config = dict(
    n_experts=64,
    d_shared_expert=192,
    activation='silu',
    moe_layers=[0, 2, 4, 6, 8, 10, 12],
    normalize_top_k=True,
    init_std_router=0.0178,
    lr_router=0.00117,
    batch_tokens=131072,
    steps=4483,
)
Below are experts of layer 6 (counted from 0) of a mixture-of-experts language model. Rows are named router (the router's row for the expert), up (a neuron's input weights, with its number) and show model dimensions 144-191. Each number is 128 + 24 x the weight over its row's rms, rounded and kept within 0 to 255. Numbers have three digits each.
Before each expert's rows: a language model's description of what the expert responds to; "gets" lists some tokens that make up at least twice as much of what it gets as of all text. This comes from a sample of Wikipedia text that the model never trained on. Tokens count by the router's weight.

# expert 19
Description: Temporal conjunctions and dates
gets: ", ", "th ", "after ", "when ", "After ", "before "
router:178132161122131070146160126108107138100102135162150141108147108137142137110097128114141132114153087185160126146124135153123121138125079125143132
up0:134103136100092157124106124134177135143088114135085127186163150103130166099144136099169154121125142150136116112125152127154139180159086151106131
up1:130132118118112134124129158116138170133131143137134131091126174177153189134143133134129116144126154091068129133091121118117149166134122136070087
up2:125121134090123135119129118089110127150144129110080153087146114094092182142113150126095096161138126193149152106129095113133142162110105132154095
up3:114167160103104150153094150131085119135122075085100128129093123153145103148124151154088119108126143111103145135108174122142125150146077120125130
up4:072138136128168144082114151152134140143135128126124107140141159139135131125150138151138157151104160130173173131093131108146099101131149106114132
up5:127143142141136135147128115137128140130155105141126087142126140122127167126130095134074133142152049141098125136167088129144099130137113094136163
up6:147164103124133072154109166159087114098102105149129117101132076088143112103156167138113186154098078136099155124106116140107128122115129107132154
up7:099129138132148102140159173111152122109117116133158142145132128121129138116135095152115092141145084129150140150142051140097120126147092110154136
up8:104115166150171154124101122131145111132162129103122115159124176086088164114142143124065143130121133158112099117155169153088178111132121106147120
up9:156158123159118085139164168127150107111123133151143129185176089166125088147122094136121163097139156141153084122109097138126150138104092121127147
up10:126141151187093123132114097146122144164115128125134112119138160101133133102077140146146128119143129133155115137090163148098133146176132127126122
up11:139113119169152117164140107079114067140133161126143166112128164153141171159098091113138132122125182152142128120131137085130151117126107136142094
up12:167134139078136122103137148117151133157137159126130130143123102138148156159121159125119148127151139088132164131143084142123094131109097176154121
up13:163127123128145129130105135118120134123096120116147121105135151133119153109096132117156099107130122128137158094117137144150155130144129119112118
up14:097138124115127146132167116108126115126140143165127140134133160125134105129133139143145134159158146167117144091127107078120094128136126128109151
up15:155114186150152130128183110147142116115145125119133116119135166110111130117100115147102118085153107131096155109120101142109126140126121150113089
up16:167117124130148138148122143122094093134133136128149118136134116156114143189097122161143125103103137131123151153127091118099152107121096158127138
up17:103109123151122093108097126148118151147133119152136096077140114134152114108142135152198142156115174147162162128122126129139146152135158121121118
up18:122154142144144163077128081129125194126159169127143124118169163141143124158114085105108123161136137141165124124163162165096071149120099109118107
up19:101145115142131069151154133131151120096102133103147103111152155119122145106123160093143164158141137160120141177134123127103121152165131130116117
up20:134129149146131095103123114166099134101081120189121146143158069129135141104128096121106114102146119153145066100092107110147136105146104077123105
up21:132114130149111145103107113147164141130101103176114185116161132136167115142110109148122154136159151125125138108151188142177117129129104149118086
up22:128115161122131116134148108182177131103144134139114161097136120134127155113138165105128127105141137148126138129162100144154119135139135132156132
up23:103090096099142126080126144113134153130125155131086110139166116098114158124103139159160111114098116105141141121160183142121090108137111107098125
up24:117142120136128105141063147142148103154140130116127117131147103097180110127169127104161155116114168090101135174126127117177111124154120139099088
up25:142125116125156127127095111165151151180145156158132148119126143090131179129120143119162142064109116165112149159134102088123104098116166139118119
up26:099117128150151174183107142162153120115162146141140170127137153117133125085158146128096165128139111108101108163113116117131092140082125122125136
up27:122128145115146188137095160123161111142120170188128130102153136139127124136077118109108122168135142109142138121131153117138122120174105145098107
up28:125140099124158098101082163151119177088121130103150110152102117142116183139142093062111120142146100147119176130144141082155139121134154133084127
up29:138132138123112098120154146102104124150121148081133154130121159086162166140170131130121112099116117073110094090158148120126100136128102144135124
up30:154108128160181167114099108108175142108109153092107134070145138123134080105102108133125086144137136111132131156166122108135073138124084153133098
up31:165112156084143114154148168147144167124134160109083138119141145108142170139129122142104151157155115142104114167097155136130157151116100113065143
up32:130147107117123129157157119114128129123106157137145101115156141122152126129123144094165129149077124102100139130159156131162129116088165119162141
up33:107157085108157122131170083166089110139140183127122136086156155128161158120117087152141125202098097114114140142138123117139143133175137128096121
up34:115137145130111120111111150132126134096144115115140152157129158061161122105117104193112098141147075120137180105167169113102136091097095087108118
up35:161116101128121131153114139083121150121178095169089143134160140108100136088113129166132170094124157109140146085149133128109105114102128180147104
up36:167114109125150132117120111148128096145137136148106167124178128164120122150093102146088137120124137146138102149079134104145092120109141132114160
up37:116106174158141116148137149164159167113142145125109149118181121122118120153100120142103147101093166108191147121140129118155169135125131118112142
up38:128111129146172147086157103133133109111106105108132155142132111113158158107121137131123087116113177136112126145143119145085120142151089080166129
up39:142112138102149096144187132144160151152116085073154109149147098110127128166119161141113116126112151131112114145084146130119124111148088107083129
up40:141105119121124107134165182131121137085136147163149142137164145110083129105101089097100141119131137159126101127115089166099130094103110146098150
up41:090105121147107146105157104144136142121110138140137054115132110140128124124110107120099144166129122106134085148115092108129146085104161090112141
up42:116154094121128125124133147168148124131123148109162118140114139128123139061070109089127129132105115147147149092146106107112130134134089194110124
up43:151125104119191161162092117138121102082106092151165113111097110141151109157139107152131128064125156140069132125115106121122137126121086139124082
up44:178096138130108116118113113124141139144119149132154149144128086143095119112129118086149110098148117095098133103135131123092123151121106149123123
up45:125125112136151078120138138124164127132149123128159149145114149110103137151141116123134141150119094149135156135114127117085093138106094126122126
up46:115135129119142110115109169140165116114172117133122109157175111121138168118109118124157147156132120114134140086101101158183113143115151131126152
up47:178118137143149092088158145134210109101149139104134136143152122141173142125132157115129125132137163116147121084121128082150150121147073123119140
up48:145152071128125127125094110131148175157140131148135144134125140077086127130150135131094145155161121116089129057103161149100171139125138129166091
up49:110155098120116119116124148141163098202147081184123137113128148169086144147123117092148153151110149125117171103119138098168097132113113093113112
up50:190134128104178148162126115157176122110164119121110161144153094149092101147130114137142147158118152167145135117198150136134132148134130132160174
up51:155090119151114136147113178120160120094130076184174155123140125078114129118090134101076118140086112171112124126137101164126154129163144092137073
up52:118114158143122125104151136168102160111157109146081100133077119112138156150145098138091132145104172144149131071100114122111150113168131128144149
up53:133139103044150075149183119165136157103145120142139141141127100105141127122155191103134126132129136087158165129118139088103122107111121129143153
up54:142147118090152113155113116145100078120138140115108168113092152159134167091110117102120160144079112117140134082142130147103123128132132127147134
up55:076137107127139083133165096146099122135165133191080097142135136129115115121121144173140159142103110127161078131122075112143189130139141142115166
up56:094110177143129109096178123166134137072101090126158108120100150077143068135166136136126134127088123116162141140125138121133147118130095137111128
up57:171111140130156110118157150153122113120145162106099152136128161133170085123123135113156156123157115132107148093081128116157131139073113068105141
up58:110123132095117110123114145071165137127130122144094117110133130111133139127120127161138107098118131146130127115144149142141104160159137128101149
up59:165125145125137134136112140130133119113142104111093156141127097153126158092145122141123138098165127140102189127062162165139110150107148163148128
up60:145135133118105113106157080141143096115175114111154120125115165108130105141085108161121084132176121126154164111123162109127096118112136135156135
up61:154125127181143145142093128117142131109094105163118102117104118145144165195108142114140095136096127158118128130153126148070151100133165135142139
up62:143112156129160140128106134116120136099131151106073117142160091175136143116126109155158099204115095174098131081088148125078092095070114108091153
up63:120149119140129069143132099106132138127167189148138179141145132110138150161110143106145153147114135133114123133102128149134118181087143111113136
up64:126109122126108132124133156186143157099162124134096137137113129126135131103144119124107144111154123100143120089048160089124119123108121113100104
up65:128105102086147135140103116114163092143172147138118141113132130131165149138120115138115143127108115112117166203115149104135167102111095159137163
up66:117130124113134123138151136145120130105103100150131126129146132131123151101126128128120103136072127155127123148140168130097142122159127175183131
up67:077154146160180149164168077134154129132114144167136117131130104114154133136176137132150130094167139138091140116126139148152099143120138148094137
up68:134057147124158125172118153126099100174119118098120141137124096099102149120124137142118132130115171131115136107151108126134149118141135162108112
up69:158132091093127109139122140109128138116127115166094196132121147121137157138111155120098081127104144118125107132086132142090100120138106154103126
up70:115121112153138114134110089142111125117159087168147130100149097148135090119054106124128121099146101133118125136115133146116128118117106079122144
up71:127137111132098159143126108154132188130107102103139116126143147125154161163101103142158135140180097080160099183131150114134114156119102100117147
up72:123135087159158160098115111174128133118136169144115148157112145114128125101114146119134140123167114093140157124088114102131098148113123074126130
up73:128133104155139118137137123136104132131081101141125130094126150133156153122107126111146114096142152117130130152149126123134187146151058108127139
up74:114124147126129126087137151144130138130127117114136122129106100163168152102099107169066125120106118108141103160111130155147138137091138116105117
up75:111189155132150135125103125116097128152146140115159137117146133084155134100096118098110146128168123156115077116117126154127082143105098137081125
up76:104147118149119125149144099106117140140124099115141111149145179129075118143114110156141164140154149171181108117144141108130134115087148139124138
up77:121126119139148091131146105125122128110155145143128153161132122121118124137145142122073126114132151116132133126151145117126171177080150108144172
up78:075126134137146117104125126142116161104150106147104125151161165154130130137121140078157167144138121103098137118111135117113162098138111115089108
up79:114140117135149134126140155086134109101136121121140128144132116159128159120133117138154132117166140113089132124153138094137143098085082105119132
up80:172145126118134128120133123133128145164204170107143116131134116129109112098079081124144106108165123155155165153127133161122122083133113126119122
up81:096159141142113099128142049122111118133157111140130166129162138109142150145129121153149095117101074151088142102107136136086082127097107076135167
up82:108135136089147158133133144141121135161127112114138151104129166113112128138108104122133141111103106141143134156105108115141143158135103121119137
up83:140117142086152158115101138132126155082125133133163102115157115107149143137121110130153103068149152093114154145124116154113107155148135153133131
up84:124111060119098125162175114126121119155099137093106088129113136165139108117112129144183134139128128131126191168112109178115108129094083125148128

# expert 61
Description: Clause-separating commas
gets: ", ", "), ", "; ", ": ", "\", ", "while "
router:147136121074106177109116088123110085152086127120134117123165111095115165120109162174127114154119161089131116121122129141090097118138154168166129
up0:103165159154119112101116124101130067119120152140107101155114153134115105179150138133158177140175126183118142114164156109137077136115161157116103
up1:086127130164102064161111210082127145133129114112135133114111120119125110105155121158144178156158145133146123144095150108126133130103173134076125
up2:087160124132136137101134124120105137156144128145144100116146088142123109108141133083132140135104088131160155182138111121093149133147098079091082
up3:155125103130099168121155143108147124126118088098098110118176110165097161151151138150128125143152143148169140129080142138060150143125120140150121
up4:116156130144129166124102126123094107123139108119166107163142146145108095118155084105134085152123104125154123102094096144154120132100099131130098
up5:160165130131157145086151165126145124130119165151127130141125103125102112144137200150145132144103133115112160141113111111101099157109133157120103
up6:164157109135142150141125116142135189096099104143140158147110168110117121152117147158102134130119115142135143122090131161155157124139105130097115
up7:153152100103147106108122165114132098078126134121125082135145151102086152087125073132111143095094099134152120166117108146133137118115180092146104
up8:103126118154136154172134157119126150099142123162137127175114145139093099167118126086114128177104150109092130080127125121139100136120129149138178
up9:121113109129133139096126123120161158130139084114121099109123099146165171115142183140143138119127087144142147115145136110121150170120132131132081
up10:084160124151134146126079180118106143087149147117140149140110125118156166145161123100140108149139107115135152155166141132122095133134126137144125
up11:119183121159141160113149128109159138143171126097155126153146146136107121155080144136137119111145121168134150142140146112144093114117117132109115
up12:154106084109140096150125109150144147125065107137118114106137115138131082129123131117135138118119143108107162145112130157163085143155139145132137
up13:111137131107168125121126147118121096098140114087189101135107113165147171112168098127150104136130166121128161128170131152121079063117086159117115
up14:147108099115108135112132157112123107121117168138141095154104085121069134115139138121153111077155176178149137114161114146153110157093164149168169
up15:137094127163186109190145119147105091091095130154134160104119141128129131135144129119167134101133090140114126126133130143155078158138159103135157
up16:152095111159116080115160156149135130120135136152124139146088169073122109152143107141140135158163142148142156132125119086139166166107098135145113
up17:090136120176118151090110141169103165133137120138119136129101110064129149133164142090139164167118154154115146130122139114123094128122149068094152
up18:102154116139090123143131126156122124116113149123132167103137151131159107113104186177126158140085119182096092118161113180140113115153111122111138
up19:150132131121130154147161111128157133080147137150090125175131117125083098107147111138108145155134135107120103162100094177159143156153126127131146
up20:122111136123132112146104138117116137093157141165113141136095161147131162125111125150120143107141152094127112153094121114160152069105137090130099
up21:149111100077132084113164143118094134096126135090109125157141187124106134174130100113103114104124113190124121129111154141137159180083166166160128
up22:119141122108171126093147163094143127116137131113118135138112120122159129153121129139094133138150102117134135114116127114091155165123131113119174
up23:101142121113165106095170125045118104114141134077096125119124094144104114129080123132111104141151094133115131122152119142143148140106097159135157
up24:147127133124134127128115139125143140125117094162046134105103133140140104123115087145144138095095135145110181170134123137147173122106123156120116
up25:117099104160121105120139148122127119095162125181138124149146156131139116092119163114144161136161153153146128146131154142153137128142152119146114
up26:122147140113123161158142159126155136126168150114164164159086133158095124122122136157093135064113145172129100107092117118141129129161096143163132
up27:113143130074152157120106152159133134095100104124100142154135116108110192108148155130142149114109122184158104134183128139142145089124127164172119
up28:109117137133098131093121117170124162142117118114161151152144151124096128105136126155168104154122116140107108138107172151157089126085130083107137
up29:128165176116103147086089144161104089094127135164104091135109130123067092128147104104121100167081131123132173132164180058140082090111101162096096
up30:179108154115161157147100124148138151104114107111153140130140158137129149107109121125129167115126147120109162144107107144151073127107140121119119
up31:144121077134127135148175137182131093189122117103140124105162134143085113151095144146092105110117132132141128150159123096130139137086125137163130
up32:111124083106130134117157166143202101143137114145136087128097149127111132117112092126101141148108105168143159102094145163122149148114123154121099
up33:146115132090125129130124143155135138104144132131150130099146126113137119125108109124141113129147101119150158155129131134161025133120134129127081
up34:121136137130152166139124159127145080076167119118077190132131160108109151173088112131138147182176133092096125062102076151071108139100101091116107
up35:119171152129116130105150107113121109110089087128171191146096101171127140109117125106105135141153139164138128121125176166143144116096135137142115
up36:160139109145138143128110145144138069160192105110144122124120118143133161089129144094099141122158109146179142109138108123108121160158175126130101
up37:159139117131132161168179140151137144121140097077115114127149101105145120104120109120161156147143132129107158079123098088090146178113071134126145
up38:112091166123169150128137136118138151138128148068150059142060146145159128125110126154151145119122113133120141104126155096136094125107113119127121
up39:142097141126217146132096139125136088126108127183106154131116149118100128124108079107119095109185133109126121093090129159142129132115100143127145
up40:094143094151146120126130147149142152107169099124144098161170155128130123151103112128122152140089107121099143121161136154096108116142136136116168
up41:152147084138136195135130164129158098081166122151154109136133197138135109119197170095120113150117093113146078106130169092143067152122134102148142
up42:145152123123120112100086158162117163102111108119125086122103153124135128123120150164138130118112099179095143131144130123148092122091145138130148
up43:115134127103156160146145132120149149103118117119091152170137161134132124131164167147093101151141078173153162134107108158131116126130146157133107
up44:136125109154133144116111133128169142115154166133144117157127132111128110091107127130147160150127107136098091153163125104125105202120145109139148
up45:067113167141125134160121111187114128101132083113129128158131131137111140107131109129119129144084157148141121111136147116149143096101095100075163
up46:119155113131139131125047120084090080131124119152089111141125106097160141161102119090120158136147124168127129139177085133112096140102116096111128
up47:096141117125153183114127125137143111207095117085119114124142137173129126105179101123107121129107131115130073137155111177125104085130086153097150
up48:125147159145141133141066148116165151114153109115161134144146137139134177110156135107171116116144119124108133141108164127099092128153146104123132
up49:104127126148183151089130143131145131113131133134114121104144160139154114109071117134144095120149126107112112107161142120104126108122109171124162
up50:113158123114113112101116131176138169124133164116115127150112210124144122123078135171128102110080164159149094138128123107097098132104113142118107
up51:114150145161132127109100112124161143095153127143109090152118128110168111112169126131110137147108165124146108172152118126061106142082106110106153
up52:074157141177170115157124118146101125123123122159114145128157067118117148089144139101107159114124132138129121139137123134124134157135106150144150
up53:158140126139157073145144157108107147130120136130177171152151151135102086129152143115146103126107086092161125114126139124110087163113144144118151
up54:092101162171076140111125153152133118105158143111112144096102115160164126150126148142132124126131087187133108144160095134130141175132158139156162
up55:191194103125117091093096121153121119139168145123125108117148161116141156134073116123151126119143098148085151124110156183124122124086116095131129
up56:123125088122106141135081168125157106133119138133100072122124168095114161129100079076120111113157130106119133122110114168080118126112134118167148
up57:108140133092113129134146142146133150080125105139110098108170131111117138115078146126130142165181092140146140159145152099156118114154129137159113
up58:103096139096155095088119099113107134108126134127143118141106186134082089111167123117131137106086115103156142143128153172122117141121141106103129
up59:135137163140118097139170132140138121137130172122111110106144127093123141145147132096156128166147116092133144152160126109152141150096084111169143
up60:176099141175166158130126087155124124130092138141162133116104143083110139140140124152163144124132112079120131161161154135156145097131177107120113
up61:135149118180100128143167115111130105122138129102109164122135092134117139135148107182106143124126083146103129142145126136125149142163091137160121
up62:118078122100150182099106103142155124115116165125151100121105139111142127147122135169143143131119088144101111138153145156130096125135142131106117
up63:116121128173126160140121167121136144155149109115113093157128091158098113098112167096091130157113132129124171128094138161107132154122133130130134
up64:159138102134110118117181140129155112137135114163123108150115096167159143114161147129136161135106095114127085147098165099105139111117141100094126
up65:107163159134099112072121169138112136128108117126111113125114170146132138120123115072145126125109180194130162126125183128135108095076111144115139
up66:116130175120092108150108141093136088126147152131130135103131172164140118134096130143170139136130133121119135091128106131101154166134115101153105
up67:106110123197093140124125124134127148133129137129153123132179087117124140134157162090147082131144119103168115146142097158146097131163125137142105
up68:164109136074122100122121091104110109097146142114185149139108147154098132140109147105180131124104106093106119093133133107179110166084154154071177
up69:094139132159095106116118105126119111142139079142120123127127082177138122143164135145133141159136113126146142153124109124120123150151141149135143
up70:126131162111167140120137161109123147119137121108134110118152126123136093084143142133187128149140113114119099109125090111079107114114102112115083
up71:177106134104121115107114126152102109090123096130159164102171108176142093112138152091157142093126109122114134170115137103107102140098141132148093
up72:116109129096107143110116116101145171111146187154153122120125101097090123136134113118121107175125160111121143136145134128093137114124110089164102
up73:133158081111153155142106147160122138104131135171087164136145115081082115114130090089107117130159118132128121120144156148172079100132085116144107
up74:059087127123128094143043151096120127118146131113126090125104127152178121079065110115118139134122096107129101116140122083099176095140141135140143
up75:127141116106111146165109155129097100124153165121171119134120114111118156130099096131096146153111143155145166079135127150147160100118144155134183
up76:125137143153137119112137151119136125089121143077170118116137106097161139104140137124157144116136103158152178092154138156173140114144078173155145
up77:107119117152098122117121121161157137147171161088065159151094138175118143145142094104132182137099121140143124150116073094140152152134097106160153
up78:135101155119143134125128162098179158123130113137124137095136120088126138148161138085144165145128099131151132125141101125071156120139116096134148
up79:153161111101173157097117162132124078089123128150087104130138158151147120132122123145122117145107118108101176163152129113123096110131103113172116
up80:144129123159147129116145123157144154160106152136127089143151136119116166131123151171103161118110139153120102110109099124123191173134119091131137
up81:114088114142114103134105150154165140073108092146134145115118081170106079111169096123151150115175115152161128125155080118157112137150121085162106
up82:132100136180093160135122127127129100109151120157098151130129133115150107079134107164088198116110099117141074109126111083113140149104143118142147
up83:073119130171163139117129120127141157118154124123151151168118164130148121105118114133128120151096123150134117178118115130109157123140102109090122
up84:157177131074142125156140116147117142126148065143126144190103185099117181113133102176150187090161134137132159151147118129168096123134155110151163

# expert 55
Description: Inner consonant-heavy pieces
gets: "in", "at", "ch", "et", "it", "ot"
router:151150135116133113174121129150171149160112143103066119118124114138108113122108135141164101097167143084098127162144103145113148146139130130156127
up0:144071101092108145124170149113157155136182130114129131120127155132168154118114104165104083087112101128112141094120163135105130137116119118123111
up1:143118120126149145149115134101160123136083069122146152108135140138120169153115153165138138136162134112091156114089102155128150088161174143118118
up2:127130106120128148106137141158130121181108117119065159101153167064108099102118094118102132147138109049117140135169135134166133133111161137152156
up3:124121145112129139107137120113134094108167153109132115128196117135156141123117105122179152089146133194123123159103125099117148097124172094127100
up4:132138112112114139157129116170116115136093127123099123163165121153138164127124135138128200122159088082141121145111124124096125117142144131149127
up5:155141142144152185140119127110138123147107112145170152167123141160101125130084145120143087160162084126113177084124109161086123110192090112106130
up6:151104168132118145141120140122169159166135102123136098127116104142112127113168139145163087111116141095094125130114132133097160112110184118140120
up7:145121172104126140123115140109113122132132157112136116128125115088133106120134113086165127149135101138099197102133138110133137136136112133142123
up8:084136134141115083153155075107151135097147134108120111142142143121186120086072137158066125118100100070129139141084171141102108123149134126159131
up9:105170141155152119118113166130131100113128116114144163134112138095088146128101163142141091132154125122124126105069130139117123110158105125110115
up10:134108136076106127130065125195141171146151118085100141154139154110085083116117083111135162124103117138128116100133112121164123089146134163122191
up11:179157106146116062139172129125070120127176086131117157135126140097099162139096109116145080114155101136109152107117109089111148118130147102154113
up12:132102102131157139104080151129143113088120118110143110122155109115090105115088109129104098097151101135138154100133123103167122090187099140180184
up13:111158110084101131086118130180170135171138127124140111129115130115174107119137162153093116121181174098093144091102110125099106118121085077145095
up14:076169152169154150121134142160107126108090134117125146106140179109134143142135126101090112087126131117152141116113095106101112108121134128169148
up15:133073071155170103129149152111106083101107113105179130149104140111120131143149130125145095159157145129131126122206142125105116147134138158151115
up16:135166129083089128126146158067153117156155073131099131114110180159129150162147123159148085091106150074144119104118109103141076124154101170127135
up17:106133164137120159062145126148119124119096109148144080088125141143127138116088140133154104156115136119125162114121074120121127127139151166112105
up18:131140144111111169066108145138132113152129158058115115113125118131123144131118121104131112137170097150094131141122161144090143100096129127145122
up19:137166116116107061143156069110154145130116121123130138138167141160133133160097111103184151164161166110127110152122147117134064144140149135130122
up20:137102130106128119173118153097124161084127115134135109103094123187121097105107123126145114147094114120122141178167100071116145112141190113124130
up21:120110153126141106120072143178144119168080118133097090140148078104104125132082105123190086143130169106144158109146162127112124128143125143154122
up22:110142135120160134138134098148135139149105102100111152140129165128130117117105116135118115119178133144095134100135073152105123150139166178105139
up23:131123118146159149114140138153108127146104105099110151135132113138155164120066130169146122157118150124138137118072093090137162118148135138139098
up24:138150150146132120125123123151134097151161168135162126146142138099168141131114139135143164180131165111082171145127115127120081123155082128128111
up25:084156115117119150155140075160095116089140121160127121176147131084099103096138091166095142154135122112137167122116155118150106087075120083126142
up26:097140127109098137111091126132116100118106146150113136154142155118123081129145095167141083106142172097119146108116133147130133107121151105097075
up27:114154088153174141134126171141123134147141104208118137109131140112114119123134120161146126111146084134141120137150156131115129169117144124106150
up28:138126135111121145089129095086072144151163173109104088114112148135176137138102133104110088125085138067148153116095118129162127145118164117131165
up29:129132103137116150147103129125089126166093133125131113119160119157147126116152109148147113107083170138171186142122128134099139109134121113126136
up30:117131171141140120123102153131119123103134164134147130091101130133152136128144121137138131136116115074153136091118149148107099142128129094117088
up31:143142123117156152157127137164110088165153138112104097130093120121156109124107181136147129159103095119127143120149103092140147106146098166115129
up32:140139127143173116107130140155119145121129116123111129147084130120112139162153099140176095103134153118122146159083090118124141135141097119109138
up33:136107143176092159178177097141105145141131172130102106123080131132111159107107112110132116104119146123073152129180078158109131152170096148105101
up34:158075107125111177157101094156119139132129120144160174151122160116100123134096139136136145145127146134087118180125118121122091160133081109106128
up35:138090185153144099133167191167180161157138133097110170127152114142138152121119147138122106147166135135075148123121157066114120133118109167137083
up36:133121122112181140152098079166187142169133123155134087134144173137166111115109142096105104116125115095152148148182132106138072120146132075127139
up37:120114152125106127097167121130153143163127120089130131157145145140131124139126124108161091124112121104141148171144094119172150134125176161091090
up38:088149158115115184100067143139142089098149147112125133172117099147086142131086161101163098099145114159155125138073149161126146134092134145141115
up39:144082153152141140132096116089120123106137132147112118117173149129107178131133095145127115153093159074107169132160111091114161086170147161106125
up40:161148152153135149159112134122110119148103085139085085126166134108104151142091116110159159131168120147145138095109109134146137155158104142139082
up41:134140171131124152106099118157131092118138139133156087186135138091094131121111103114101120096108150109132170139108119095129107106100114128166124
up42:119087146125103151089135117145165094154103112100135157130116130110151135100085126141148155136136135055132142100145107136101115118118114155116132
up43:113139147145107098105132144149157153110114118135124097089158158119160123119134101132114160147177149091131112126111117162114103129144137103149138
up44:130150152146151117118144127146172139167124149097135107112107113215128158119147097112150109168128142095108115133119113127118143149135154118125076
up45:152144144145133084119150143139122172126159162116090166095095175093106108132128109166125136150112101143157158108148091152116106128103104163145104
up46:150138086087145161076143131105158089112122132147099108140111086109118123109125100100147160122126161086145133138112136168104163153132084126141113
up47:107166122105104148141108133194111091128106122156138116132142137125110158129120135142143149150104126112135128109143091149137144141144115105142106
up48:134102158109161118134134140157136111154136165097127145102122129156138137122054110127119108111158120159097208090103119120102131140109149152142121
up49:105160136140180132083092135184153139123096103209119115163134173177130126137113114123103122133101083131117156133140090108129152092134175139083155
up50:171130127123114148160126155125101136079098151152124086121131098138123109157118123137132130140141156101159179128095113114146126107173147105152127
up51:089183116103145123116173134147123134123130150091114149151079130139135150133117160145134115131156150156100142109131102123096096166114118132152124
up52:127155152146101141090111161163146102141154158103135095112137106134095107135110116137124170086133129083109131175107130108139148119113130105127039
up53:112178146145143162133181136139119126092130094122105113137084099144119137153091111167146099129095166141136118088154130101086117157148135101114166
up54:161106173137178124107105116120114166100116112174083135110137115156109089120131158140110149118162159124157126117134116127128108142193112135160141
up55:125151165140175133132090134106140116130125118095167129156097122105105114128085126139120108071167175140120166126153144152115190133127149139110138
up56:139184148127154127127107117141140130138113097166126163156158139117125121136105117103113130124138109104092107136161142133097136171102120171124114
up57:083126114121141107124160132120104097120148151121094159141127090124130067076124160134175129134135069140086182134137136142132141149145094180153118
up58:130150139106143135116186176142122179125155121124112147106140104122186146132132112119136086123134166110117155141124128177100130141132118136115140
up59:109112144126153152117133110102178133156127139141117104127103130160084138117134155117153131174115077079123127114128125119130161133122076118141139
up60:161143098104130146155080140100134173158131138134094139102189135124111142081110121165144103116116092154118110086128143096111106139127139130141135
up61:156133123148129126143169165156134129085089155111139137190091113112137157151089159162158145126104129145109152093133088137132148091129138125136152
up62:141092135111150129118098134097071141137071114122120126152132121146136128102104119149127124155144132115138145143135161113111138140107132208109088
up63:131135129161191129091112130111166140114155083102116122147158117138096091111131119119111175151119114102131136109123142149151111178101101134145132
up64:154128114121163165154143129148156084098152156126126127125110137142115128124126099175160156132149131078115127138115116117097094135119112125125129
up65:119134104156125100124056129103124151175138138126061101128144104123125156128166117154093135114105136142108121125158149154121145131124124154127133
up66:126131169114165151136177131139153077115082080116130123123168144098110117140133097149135164117145138102106155162121125123157171142123127154147134
up67:152156139128169113144113125116129164082107100098095126127115092091133137169146122107122134168112082084103167104102101136121116142094132184059164
up68:124117135111166150077123146132192117109113127115137158128114112123115149116143110131127137131160086153101131107087143084098121132195143140113131
up69:141131118126116151146098061094162122146152120091142114128122108162144138150135126093127139106130133155145129146103134108131123112139081137141147
up70:118127113118118110135122102138155110148084139156103134156129107121142148132128196137162127179120129115109118153109120159111109103133104139165129
up71:106085138144119163157142092121129138096081134138134140110113095144101149113131133122160126143105163091187111156112134140122152129118148099165139
up72:140172162134137101190103155113135113098104123159080166118082165115117123162167113123123135108150093126153150108103107114116142139114129113157154
up73:118150088156159137113097135123140125179135132125121130123135141118157134169169106118103166129101129102136107110146115100145158143129120141147113
up74:143136125088123084127203135143143128121138155143143118141139163167101119150113128160126141116139094153136169144104154128119132118120144104123112
up75:136148140098146141126145160133111108166153165157140114138151146079148121103134130123141126144155099135119152090156110141156169093135133124167155
up76:120129140145143136123137128182126129165104113087088115126146111091112135127168118130155130129140123101121096163136140166161137143146081118135142
up77:121142130119129110157148139122147172116122124090107128153094135173113114125122113130188110153111099130120135162191137159127152086128147132128133
up78:109111135142157158117130166171136112103088099157104123096146118150094139153128152080101125111147101103101104101200117104094110111130111162193114
up79:145116171089150124133173118107098142131129107131099103076099114155114133131161141140135120159148166102140129134080154095119122128159157130088146
up80:110138183124140112165091129123134117124137116102143117109123148123064099124045109187172106153146111134152162146109113145164146092129096144168126
up81:134163119133101161122133127146108096104101107162131191112133122163149120148140158110129145152129100122108125149126136135088107138119166166114126
up82:101104141103132152102108086127116088096078125133135105130142126171136125106170127110123120158149089163088158086147124120203146140131169108111165
up83:134101128135125117152121143142147123104125102164160100105166141162129114166123179124149073157147079155116127132149134113129125131106127135108162
up84:147121102104109122112147091160140087175182143117176125096096131154127141124095112112106130170133099171079113124121137119153165171122098181120130